Experts of a small language model.
Size: 12 layers, width 224, vocabulary 32768.
Experts: 48 experts in each of 11 layers, 96 tanh GELU neurons an expert, 2 picks a token, a softmax router.
Training: a variant of Muon for the experts, 274M tokens, 4184 steps.
Below are experts of layer 6 (counted from 0) of a mixture-of-experts language model. Rows are named router (the router's row for the expert), down (a neuron's output weights, with its number) and show model dimensions 0-223. Each number is 500 + 40 x the weight over its row's rms, rounded and kept within 0 to 999. Numbers have three digits each.
After each expert's rows: "raises" lists some tokens whose logits its average output raises strongly, later layers aside. This comes from a sample of Wikipedia text that the model never trained on.

# expert 15
router:489525495489477478484552500453449550462489491457499526436533476501482541483505521557528566470512488461511500437507512500527472493529539471504538527472492498479449551541479501528537421558506489563544489487475561477474494467545538505440472522519473519402517452521495482453481585545519561518501491442441514504502553426552519499503581483446483403481468422522608451439487508575448487513517641492558514487472447567521528499425523414513457484511503549499514512518508583591504522465522494585467487551539465519544430548555501527491442532536462512509490482564470449531529483483508526513481458508471498469444501460433497506572589422471498529446502503447517490467481553507554463475467
down2:508480532499501529511515456461496498446547522562486472482533531447518510514563478527533529445472537496510464532541523495521445441544474490551503440505445427493491526519459438565545528545518521462491400470518527527465474513486473479460538540515484578491606496488516476472452565517530488522467494572573564466523561487464438512559508461518493499499574393474519554510512469510532555564464526566470539550537488561488481485515467552471526495521523448476470489528403479523509509474457481469485513445526568478496479463549485538459583472530442547513471533488500511447425515562569562456438498518497493463549570526501427484476415515475502521505601521486470425509465457410507408523510
raises: "point ", "service ", "right"

# expert 21
router:488454483507476533495477558551491501469466443523457591507386536487501469543428557450510512517431489504483487495561424451525526579479480476493538471545477500553538450479434489467487556537447516477471504454565460511553468465580451535555502476462509513553495531597468505423570509459488542503514424573563480488517501452488533535506519509472550488528554542470466424559515494456518490576499510438481495521471486500510558510450493531487512501487509470500543453468503524494493482566499500460456574576514496475464526551496494552516578506592474486460585416466582503454518457487535513512490458499476520489536476571463475541470478529418538536490533464542476438537466587512492447538534
down0:448484559501494477564583549446489521452495482545549576524469443523447527474447488478485546452557554441541509482519517481521446548557545450478535560407470589500609485476521539547549480511494480517429508489477440517454533527518522486485485558482441580498444466504453491500520438506533494480457519445481474444517455529572429512429483540491503431524518511528411502423494485471485523448501472470505514532517536576475508521461529575508504489504460504464505571496484561551503514416525505481488523472501510545439520421506522445477549445523551512446508453457573522480486534591425476519529487493524519436480456494513456531496553512450547506516402481498480425477528523494521494547488
raises: "===", "(", "← "

# expert 1
router:430515535444479459553553506467483428517559510505472542492437525511524534533513524534520574533432568516556453460484570485553627473499526582506518534432539557494528493525538479512471561425430478531437508515472459531456495485411478469444527495536542507540494467516500471499490445566424560566485547475467508471463508473485540475482521456547510546498499481530504568519466448490500455461477512483472487449439432564492414474539496471443484466501446546418428564511567540527489465452491472512570498548519548525508455494513522432515548500562490458483551526449502435535470480531462512568555537573502518544429452472519532489451513500514535444518531470458473543526501486482496477524461
down4:514486465463514483454542507498490547446541443447484459545417480500471430534430518528443470516562493495550396460420488497452538525487444505482511441493494518501526534497586546527472581487515408596495502544461426612457541525534562550490479449493429436459539528507426537465486484434512478517555438457477565490485488433533470483467515479482519464497530486499548437500444529495534595490445539503414519585502468468556464488429480529594523422441557591493511487497513484451461491514547485463535543531487519516512514479523412503485479485491520500518491535450518475527484510493542509454536495506520516516475535509432517485565514530558509566499487509497518506526524464501457481486490
raises: "Scientific ", "Studio ", "Games", "Award", "Publication "

# expert 40
router:454516428498457529510483568457497562544577506502528494541508466592589483528468498478522566549464444483462523488432523502501486513444463504523454543485566458571526448476505438452412491539494574463537462482524503483487496528480464450539522454569442454481500527539529524495447551479497449459535522521492521485544523515475517572500477426574426576483484490495483436519499461492481497551517522513412544530531563506516465496571430488497614505441509430456513464517488529506497436502522423493470554523440471451472498508458506470482521561506569563503536438554489500487565501441526492511500519505564533494522518525501542501432427469467463560507557478535595496469494483491562526516452
down0:426484559541472553483506539467546482516489428520556501453489412528483468564584456580477480453545537453519462474476522509541524466495444521499477516518465451454582530460471469500553477619478501503475558526472512502455514492472481510517485556518496417544487488484508398462467474503506512450464563504471452579471544490521532520460485530466492501507521477505476487540510521471437529564577470513527553455568565465511453531545483524573494484503470502518563556532464565519458479474458460530450477524523476521524499448555527480513513480447450476497529436513512539510479523515440457551472555482480517553442427463453595535419517620503541528517506539544547477512446437431511523516462
raises: "ely", "ID", "Municipality", "itation"

# expert 39
router:501496420493501502515486492484490489441478561463462511546500495491452440455525503484434489577579476501569512527528470436482461516459523442489533423584452529560420556483501491563513512506514573522502435509531541512434502490457522577542453506400503452458466523422498479544483517498522484516550563444511507502535500490473460531497549493531559517510499467492421470542587510553490472488467471449510430507460435473569556543474533540518462446514468478499547536506480547485456513507428506530491456464556475508511500517449436566505560495508543489521457505585540537453429551555489477483491509436595493409495495489536472533532522575529513536468572483552524453512473536521418514482533
down2:513433554473509472466449485491541516455509413495565464502477531518541490505569525459527422475458518499485470517500474490559468467461478563508548536462548571533501486531502440445559490470526524466521523578527504494540539523489508529493575530485502458420487542553494450498540534502473549463504447523555524432539469594516485500475495477547457550526463480536500459472563618504543538503527460464587469540441539498450397539497480530513474509484471440498456528513549525446441452456491494484407449530490522452518501488474399431551459521529502540500541493559506553530509509448453514588561536559550518503471491518484485571512488523469465407507427565483529478510470495571487490510518
raises: "latter ", "purpose ", "ador", "centre"

# expert 8
router:429501450437482501530456545420537519552479508561533496498444559548462486557451500471513558566517476473445480470457471508501503551431485506516431557566540464495499460479503473440433536439478521522459494452541485507523439449535451484537566463590372478497508510448535565494431436464532567476555536536479513500548458458434577543481467526566506410462458525562542448508530489521469552504505479498447506502510517466472507482499526475522546570520501459462545440439520511460481484521488442484469563503511505495487584500516541564538500560506567553532522429481493454545487458570471522488465561463517515491469501443527512514471445557493538504484537494530549450507462500483534564540473
down0:487489553513448553429542542473497551419542484553541511519486479515560469468523507437492531488502513541427542467452507476555432569541477546530479535532489444513542501551505516504498479447539478476569520553485531524413451522481454535495462459498522518481454553504402576554490500446539532509491486536442474500513491530542507487484468533563408486549517442528518483455570536459539439565510583437522401501461496441515468555496510501497519484464497488483532468508527502615546511557474409496468508450473477503495510508499485453554398518496559534496536479537508491522479514502524516423451525440516537495485576441504480483498444513512516523472508425476445558479513399573480469492555
raises: "there", "of ", "Of ", "care "